config = dict(
    lr_router=0.000912,
    init_std_o=0.0,
    grad_clip=0.5,
    doc_mask=False,
)
Below are experts of layer 4 (counted from 0) of a mixture-of-experts language model. Rows are named router (the router's row for the expert), gate (a neuron's input weights, with its number), up (a neuron's input weights, with its number), down (a neuron's output weights, with its number) and show model dimensions 0-191. Each number is 128 + 32 x the weight over its row's rms, rounded and kept within 0 to 255. Numbers have three digits each.
After each expert's rows: "raises" lists some tokens whose logits its average output raises strongly, later layers aside. This comes from a sample of Wikipedia text that the model never trained on.

# expert 7
router:161147132125142145067139108070129107162210136174136120113108106102097105152162089134145116135171136112122168133169051098156090183157096169166129131104132163106108153103133157113154077088144119110051088143096177110138183149136105141145083088155074147095112148161082169184193109130187102133123127126174128123161091176156115160197160135133103135134106125164138175163106135167045164176120165146169088153080135131110132143135141081114162131086105098152158098133098129168107091110053141113117125115151129082160121133147175115088077104163149111140101157134093178114145094149041117070
gate7:134122140077087148119106076082134099156120041123147091112077100130130179120174158119139099079160064146121114161130118199094108175155080164132165187150130095157126118129146147067205089113168179116085104120134147114151136134128130141103138069093087130114119123122165159188114082120119120142070186142142140098120130165141069153054112134175146143192085146093167131130144204151122124147114094093130079123136081142140125099126123166158103153153076160078082134159076126123130136164151128176115110091115134172113146107154173151173129082130167130105139086152115030108156158157121116172
up7:059154136128084147142131135133150157100176142145150027137118053097093155104116120101101128087105113132142108133160076115139143106082123170140122098135108157082117085115106125186073130110151087146142186171120140110119136109068148119088113136133078159127120150098109126151165130089106064137154110079146137161082123220140069121129197151094144123095152089151178150109161091138090116129079136162112151102121099155166067088134168190159119084092172089127067145133179209157078136109087131111124119198099097157169127129107146135118180113121149157112130081143114078139145158180168145135
down7:054132153096118139143113129100138186110107146147128110140106064031113157080131132154187111136091075148052162094132113202119108149094115143145139152103072076102137142115117110064140119122141163113097105121148159123133088121127126099187100170088142126186143086147208094150089124114097192159163185091152138137144172126144124134160142115142147137124099132072192141051104183146150137055169164134091144146095182083136100144151154147135161139149081127154079109089097145160150157135134109146105146110151094142083154209125125139137169163160129087159155115127162106109100092065117130107
raises: " ", "-", "."

# expert 14
router:179165080122144156095171103051118124139198106164139110098086125073096114110164076113147152141179119109164157132117098106151095167123090179160113133077130133075105151086141149101179112071195103144098124148090173101130167125166079131144125130110079139085103169158103146124153146116148062126108153097165114126162112180127087188144176130092100139129115113159132152166118151149069151135071202108158074168083153137105152166116121075126144156093124109138149107174095136186069076096070175133115122097130110106135121174138152095130090108126127090141116165111078196107166105149098142072
gate9:093093131117140154156140124146130093160190163135190125145169110129142050120149123126100147123126132145163101093136104085160118141110122130167126165132122079124045176102106117141129086195095130094186095156126142121084170184159108157140119133144171182071161105098094144147107113096123134144113148178130136170177060108108130149127171195149105084120134166125155140115124108055140167100069143091108121149085126130146181122134143087184096082109151091048129176152176096154085086143130140137125130142073097090162178154156133074129125162134105038086112138148131069109134112095109172073
up9:097181123152164078179077128079080116178114151078100138103166080178144099065152099123114132138136123116128196101148149110113094190143126119124127104142109124109109090156188151196150085143108118105113039159135136174131149146177140109147123183133111121091099156110100106132075112147057088153152107166134097134105159091168115125164096175063152046112126062162129116087082190117118126089058154112121116149096069128170154126131114107130127107119175152091155100160187149123123114127131111141108125093095128162107152129094138132153157189099117100108134138159124130118155072075160177199
down9:085123096172084110178133148123182090143064108118105158086193081118142107130153161127122086152133120160094157153073120139177155076174145115102159135151058131121140116100129104125156178103116126145090074114111161131066143120129139170098125102150219123130115111156138155114139145157091110127110142157123099065097181130133174150184100193099087114083149177063146078148071076105102128120130163107068093186114114090079127142160082078116113091091056139107152137118154095148100135151128191090104143134099157112134129098074103089135178153156138165095100108136154092092093091145137082116
raises: " ", " and", ",", "\n", "-", " ("

# expert 0
router:129165082117134127085139103071132116133175115188112087100108081099107119086156084139157164121171116122160158152133098102145099182143094181156137112125124150074089179125111122088132122081144093124071134125110181082096153134133059137129128114138105167100089152168078163159141130158156098101100170122159131102117087159208118176141144151091110168154119113181125189176088156143067165142112144135171084160100184155105107144137143116152158147108131091148176105143098142129070076123066156150081146137153122067168088114167177082115103100147153071105106143104107207125151096161094176073
gate8:099168090109050146147093119111175172102138064146103090097099136125121145070173087137143157158048142174113128151113115121154131118136109090115108129093144084221098125105096137101118119187142143052144097173137046118150164176105122124128145110161140091126138126118118165131175142100145075167184156093157133166086132155153108190148149140125146103135153105134143150140121131168167134141173159167123116090156134121097157148174115159168116095113208131065132123120150124131119147173038140172045159130102118123127143195138075129113141102069091117104117122057167160105118077135119127121
up8:113161082190147142137096192173104070127131120115154164165122121158088115113074116063136142112144180134154130058160135050107180110151153192150195103127083113179154125186124147157144099139175141196111105118102097156120124167129196132118158169150106115152108201095109110146109114121141167145085168112148133096113157057155120120104195144139152158128137124198152143175090129110119134163102150091136156090140143158187131124093102154084122095155087107138151141094095086110122124116162156137144107123155133111109176182142158156118157096114069194178150134200091133163135141086157107166
down8:128166151103101216099121100147088085091107148168146153063113091162079086105103094117118160160130159145189135141089132072171142131170144124123131134127088183102181165178068103064140136110034124128139154096137120169086128132161124111072092121088099179115125135113149123139089152152120164097107164104143134123142091102143075039143141129148111174096120113147162120104157116162200114163153152093092139074114152139144152147115110052102159136093121052132127142099116127101121079110096123120146126140136146170104147164140208129206109081183152096097128096144119088128099088116153156145
raises: ".", " and", " ", "-", " in", ","

# expert 6
router:134188124109156142121158090130150092154191156162104115097139080079089099129175066129158144136143164078170139142128085106136107145148089135133114094086161139076101149143107152073132087090172096111085107120080163062120207160157088156156125109139085133118097169176068118160185175173146097122132151112131117141145115184151109158146151132111083132170108089190119190126109121155060122154116157102168088140083151148117119131124115100127152138079137127131146114183090131138093091093067191102112140072150113063153111152129179079111113067152175106133095140107139176113159086140072131084
gate7:155174176070133165095145145152137130136117109155151151141107135101106211104135159112190134136179096129113130138162098122158165126177119092135084166164114085129096106120148112067094086099165104084160086133183118083122144122157169130096143117053105148122105142101134143127174091114121093163086175139134138163111131108132122063081088107087140089182083127100133159139109179091098135147154113103100079151080074136123112127121140111147157121115133108121189109177043176099112210154125154105126094095124160183093176084112133158133112111096134140142115143153055046137161107205140169088
up7:120159095152114098134125168164212084161191123139118056137132121076156210124136079136098129132099101140173137146130129157148104133103122194107096138141155132110104154126150135181128137157136126113093167131083142118189077130100096123118175099135118120108117100075103149144139110094141121114192094125109084094065144198158153146121172128063113137081132105157228139109113088113158111154116144123103153105112103146065055088136154139126147120150145162140156143102162209180128168154102107137122103148068092136162094101056126102136142126074137166114079068120076122133091107134188158121
down7:129149128068147133179160112133121133087117106137111154064132104128080162104135133156137099127127140136083117104153179191109121119159103157069131146101115158094037149074153077165086078067067110107084119098166149108140105162153150099165172138111126198129133093126115120182118120128123162098131146135128097121157144162058111156142147141088155085126079177045171100116113156155106077089149136123085148146124178092145167123140132098112112088167122163126105168084096161112136191131129078131097067107138131114129120185103161144156194135165177167102112131118126052148074131065081155102
raises: " and", "-", " ", " |", ".", " S"

# expert 9
router:155182116128135162111148108110144120163170164158122059105127104080071121105224047120152142099197146124149159131119086080128098162127119150183113113095125109099144143144159133099147092067142118122100115113107162115110173122170079121146111081103085134071107134187039144150165152166126080093090130128170147111124096166180116164155155146097139158159086113173137155177090149166059167165078156135169056160066132129099116169153128091131151161121113102125166118133096177175084101128095164137108126108131112066130117119138189086117123096149134103115112122100108166108165079158097139115
gate12:169128109106113098090180171110105090090128127146118170097126073079143116102146094117134180068132093162111126102130127052143088098139131107125113141103156134093127165133109202083132115140134076141131193132128137153111171103118116119116159128093125141156161107143070137191086213162126153087061093126101100131212141129144131121146146097112074162205053175131153116175115161158094121107139190099165141177137125121102158199127113152132155181195092128096077120127059095163099135151108097093118165130124079101106118074092118136152182073142086142119114096121136125146095134124118133090
up12:132151168158105144118066081076115121130185111117136115140124155175035124117097151090088099123167127041112080124127139150090139158115095211136148151135067127098109142144158104165128143119147168130153089109098084133145084148113091097177086121150119115150152192122141130108153092125146079097157146111146164115075167093109196150109114179133205111142135114150112142112145093138098091216109082132140092146110125143108148108121181140156129079102156158179140090134183183162200117139143157156190130145124118115167109193154126081160106111138111133157146177116135057083162098126137117077
down12:091139110082136125111069123129070143188112126065167159105091096127108090087162083122134042141116147120111195083054080134117139171147167149144091147115181157086082115136150103125137129081220102135101068133115125120134144144130173137143190106138126156083082079089135104088141121189161141093170154112153134179074182123167172076161114176142142123103130105169117083086133104093123142152096163113162107129119169060118110154137154090139135115165090094146123105119133182174140127089113163121128147161086149130182119156216146155150114184107109126132105150138125124174130125167117173140
raises: " and", " ", " in"

# expert 15
router:145180129119178141103121078057143095160165123167092083079119097080103104086165094133156185095142132085172172140119061102135111162137109169143139130085137132101110141126117112098138092082172089099095126125105150067095175131157046152133125130122114159112114163171101139169150141158148093132112133105150169118149114173185114134154146133125124161169099121174145154152125144162058154141092128130173051124070182155076165178107132110144184103110140131142179096152108173148115078107116189128102144108134113072140115086182187090087098102160152084145115165125098169124165068155089133078
gate6:115135044096107069092130127159169144182146133130022079083143116110127165153118085131135137087175119138108096108046070106144138116149140127150157140136120140155097166182117120152145114184167168100105148215094078126096154099133169103134101144119152097114089133130106186157152193165156127136127144168100114105128111104126147170140048062122153137117194080141114113105171128105102148132134142165161122152123163138139168158124126098118083191141098154176124164142107153176155056070124085160122088154099122133114129119167137137173147141145082152134106155141067153101136091086138115197
up6:107155085136127099059089140110162094116163120113076158085169089067175181173126103131153149134140138139101146082070179104101111120158127077140188187151165056171149126176159113128101171111159139140169105115088105135132107074156131129145139100087145094109135165126150179119148158168087095099174142106135115137151146098056105059152109147095161153180168124121113122143121153152095105106151169169111140091121108088115145164121113132107109140101101139148124180121090129171161130048121138199065113200137141124099119108160150115139101165168188139128148147071109198120154074133077153173
down6:094186128112137127080224166115173133138082113116152159126125122116135153132139108101122168107136161161183178109078098132130094129178126126103078167125148118192143149136179054122151106144180137155147159138098070111114141114081165130141177172113145119180172173082086124164195150181123112144089146152096120134117091120090105090130082164090093130139129080115143221091130129136067141098224093113079144114141149123147115169153138098147075131147175200124154145107082108114181108156079150116089108160098166132102102100134101143145096117157116160093122129146089162131096060117111137144
raises: "\n", " |", " and", " ", ",", " ("

# expert 5
router:143194094074143116072146076106174093153171132186081114116105060094091085135137080148164146121130148090142144162116095112177093167147100156130127123090191162087081178136106137130133131082180077139069107141121193109109205157143082141179112121144096131102108146148083113140167125165136100105116131084150149117131118161146102162174159137125124150137110136176119169166117162141049148166100181114148096167067160141102143133140161102138171129118127100140147101142105133171115111140072177167129152122154087063141107134143175095139093077154168109137084152136105188123139102192074160075
gate6:104145092085130098148143128224164081165152135146081121126198137078143115163158088132136124096148179163167159128082028153106177196128125115130145083103176094163114146134115108168216136165159136100106174193106105142085134089084085105126128173133092059090065158095153172135131180159140108102165118183135118135121105159125145183125103123117136129113166100174140107115125110123117079089083110152092150154117154151096118142118114082075137197183117172152124133127132191156152102122162107131114088136154147129080142157146149114164065165153100119134118146115097128090162128125176139112
up6:136146088156152152103111168090198122171164089135092146068136129121173145165118050134159164144119157139094188103083107123117140098140145090171095177115152077116124121178161129129097144107105142112153140110111110131119053063123083133146158163052106101089124215112152170106121155164114088122143136135083135180151160105068134071164133084128158177085111160095119163174095149084101116112097132181102137095139136109060125119092144165114089165144127140161137155110135148140186177087063178113088137201147148087122114093152138126172120165138134170127174115157123153093168108125188139136
down6:081191139132135105095161128166111136143081128102147125117104094077152155094142081104136150125139126052208136120110099146127101143175159121107059173085075102210099167135151105160150161165174134146143181128126085169123116120069174129128150150102115113162128158110088101163157106172108144132119159156109100159078072091132124143134098088087181199143126126147123122147142145139081124105162138149102168133117187143176060159124116135124087119173193195175122155091109149151170082158068172097136150170131181118083128118167107127142086165134127144140174089111070128133128097089075143159
raises: " and", "-", ".", ",", " to", " in"

# expert 3
router:144159125145179137125148093081160092129215155167131081096109110111087121105172056131164165137135133096175157139102078126138103171132133146137107092069159105073106155139155142078128086089154084130100115128119181109114178129139081130150104111143099149045102140178104139173159136156130102129103157110157124095122103175190068164164159131079080138147099104137129160193146149151067161122081174141200110124063173154096115169141154095136171133091135121130155087132099155152094075070100155125066141119130113084141125136191178130089095102136138108129089146113113152091166106136105172086
gate12:148100132160155157119176183149126112139111166168146134109055082083112107100133107095183111088140079106129133095145062095158079169145133093139081135060096136074141130139119136036140117093136071094104148117155092135067145108069138122115153151138138106142160077102149116206106159140162158127105132127108122085142120128154101112160136142098073096163147109136150116126179142157116158092124169127128129147133177124159153215129066156168157165152098090118039152128086088109075156134097120081063088124125110139098148158142183128092155098195122163094080150085129138128138126079096104117
up12:166191148108111128115126133105085119099191079097102084152153153154077112137129080106099092121176154041163070166109148153126174127059115196130115134176131121139088136125150129212110151115113167153136121126145101151100085141116078135156118119110111171165080149113133142119169131161142063090161157165121187132113160106108134149097174181173165190115130187140131168132112129161096062159115176092145114169110109190113128083167182164097136080124145179166153107171172167162183131135126108146161170111174153127171133088162098121138129134143073112142166164136164110087111138173123104128
down12:141125134080127169123019130131104160179131109112146140129084099171067194136154029116113076138124145111090162136088080127140123213152105206126133118131221170108103125084139148099131135074213163166088094106143116142145132121170187148144126114115137107127120137144117114083156118150151101091097147107128138130159137170182156131156161198097134152152104131242148118179105138124123131171133135109167126135098133098147096131129129153126114132153158155123135103164119138157148143061135124124060151126090186113123166138187103089144130137134101116139100144134164132121142090175164167107
raises: " the", " a", " "

# expert 13
router:144135108107149149100162073075123096129171117160112110098107113113067103106189047115157144117166110133187141150108084093168094151141088133170110097097145165087096155098147124117146074051166117121087112111077175059130182159134098128148114082128082153075113152185057169153166152125148109129110147094155115100127119150155107162172140156116097132163111087182142183165085144142056139123090177144174088153105142147093103156127127114132159164096110097108177121141105137150098075105109170143112150105165116068125104154157169092108084116153153064134142170098114174117165066170120161108
gate9:078089150142127136194165122153093088161165126074123161152148124141118122171145099132155155105171092146171108136203043116155158150129154147147160150148092082083047135117146143159152081150137157152138092154104121184128165145181103136141086156102160155091161136170101167114127145088124137130103144160160140134117164136094150165181175184148085095116170148118143084163129127104144077136059127125113168105099181146117209091169092087186085110106150146149081169137167065161111129145155152130159077106077113077150204154164100130110158154110092100130084144141127133080138081132129153109
up9:137148154136173113138102150107100104210116141058088138093166129197102178122172099141129126129138114129146170106160120099148103223164154133134182150103128159139101123153163142243150099153122128171157091122164189114140166145214163134155089140106162144136111143090155123159067129127067109153157120134113124142122140153117137166155100153127109083103113123125141075131118168139102092097056134077093158121089083122157212129101091151161108116116167116139169165131173087133128081131150144189131143125169112127141182137185131129100147165120088132125124055139125135078144084119173183120
down9:089200096138173126152106103134175127119092155099093154099191109139176097084140122146124105159113085178116099105142110129222152087170153091103146127168081150115120112092163117110120103087178142148088105130162095107105154126177164160125123073113123152154084119170116152171108129114135081144150120202148103147116197134129169160121112191122112064080163176128156097125159098123167138108117170144067102113084127135074169094131123103118178122145091085078125124081146161154098139140155131114094128157112118097151167166112137095163190127187072141090129116145189043073166099146127145096
raises: " ", "\n", " and", ","

# expert 11
router:156163116105120142099168079091138094146150143153105117117115087111074110135159090129131148129189109085131144118125081107187093145108102136122147101106135154091111171143128133133181130068154095153081063122094161076102183174186094143132131105133092152101070168166077124146157151176146099117069161092166157123145125155126099133143139151110088119149118081193131191184091175109038161125147157110160087166099153171123114152099135092135147161121071096145156079175104135145076104089076174120135121105136131089147109138157156095086082085133141087125112158138108195111172096175080162069
gate8:158123067107086131079168140150121163121120103105107069183131098123109174117180150152155140161131145131127180107152095131204112088157178160179120134118135095183123151118077113110145097174086164118131092162132036103121119139048150099116170111075106131161086098104124159090148155120136082162178168118142143130113129122141106118121136164131137122122090123108128119108108138142159142112157097146114136125174123122085104126131076135131100050158162110096185124128136113118087136109093210127099157097139135088168129137201102122137139041035064121108149178068151140139199118146071098127
up8:068180165179112165092167140134102149097101109076086157146082132159120139078079142111197179078150143147109152082130141135126139129141152149106111117139094088172170185164111091140134105102168103156111084106158120214130145143141145172124185133161118110131069132165148065146117075093125184106144136055098138140109136164132111073123205090091148116112152122151137123203073159118103147142117125096163092100099167129131181150147066153138163125176118134125142094109119099126043165120133121134152106117140172152118159199139161140184145134073125164109129171168066150143159159144138102107
down8:102127109086088127058114117126148152100101138111179131116129127138111087115131171134143151151110176106134159133150143095201143143134167121125103156170094197120137196173082111084118101144117099128128138152150101137041084048167114168109151106119127149103144125178077117109129154127111142109139191074091119147142107116122108083144127149139192144120156123137127161143122059167133152211125107066096156122120148129150161099123101130106101137127124076101072167102106160124146081073111136075124111070118148110073139172124166166172087088120101074065123124183129124084107108091227182112
raises: " and", " to", "-", " of", " in", "s"

# expert 2
router:134176134086167148100154055094149077155217130140110105118105088109109077112156077147161141119128139126151132161137094085140103168142117159167117108070174159107099169119142135087172121103133075124104113125118183099122191148159094137160098121182076169101108156176093144160140156153157135114134176085165143116142102188136090154158186136104093135152104134179138172177109141123046127177113160120150095147071158175100125146102137116186137127119143109169165091169118135126070090139096159125071160113126141081152110160184169097112092069130154132147107161106099180101196118133099168085
gate4:119061147094112107130073114175128102073101185147152106108100126112069131103106117116079156102136069081092143061102104113103092123081084141105125085129079112118148170145134108139131140169082156120128082107113170151182096135132083135158057157131105140031174122161132155135143120083146148135157134114132123125101183148162146109101116126159111124100108112090100151146153116109099145115161111104158156121110074146182137119122193076071200168127065208135127146152164135067138066134175146201138084175108162145140119134150086082104151075134121143142125084103096138131163074149162108103
up4:145162102141129163150059158127082128131122105191151128121153159156140039090149151116078153075179124115065119106121126143099140109120152127111118143133145161072137132112106125097063111061148134133154096084142193102107149179101065168053059147116139107094109169140122163087123176132110125112105180103129156144106117119064131184132126146140102094163105121154097076043095144148153136091145115167141138140100136115121163133157130130070195171146177115124115104152117157142109180104097056124140098150086123109138100129122106106085082125120145093162177090174171162084089150157173059124
down4:152126139093118189096164126106110135110051089126162052162085092161088137171139115073057118110161111085126154138112169108185159152059158145139142136133154078114169095150091146136090138193112130089143140125126119097086100109145171171136139092089109109163176141127198079159155175131136129169108072119144154155121117093187121142069086091174184066160145109132202091137135107132143113112156151076069139126106070098105144162145169083111127146133116148085142087155170162108108128145120131076130192111143111110135102162134103060113121121132129128092108133091143129077079105077165143100
raises: " and", ".", ",", " in", "-", "\n"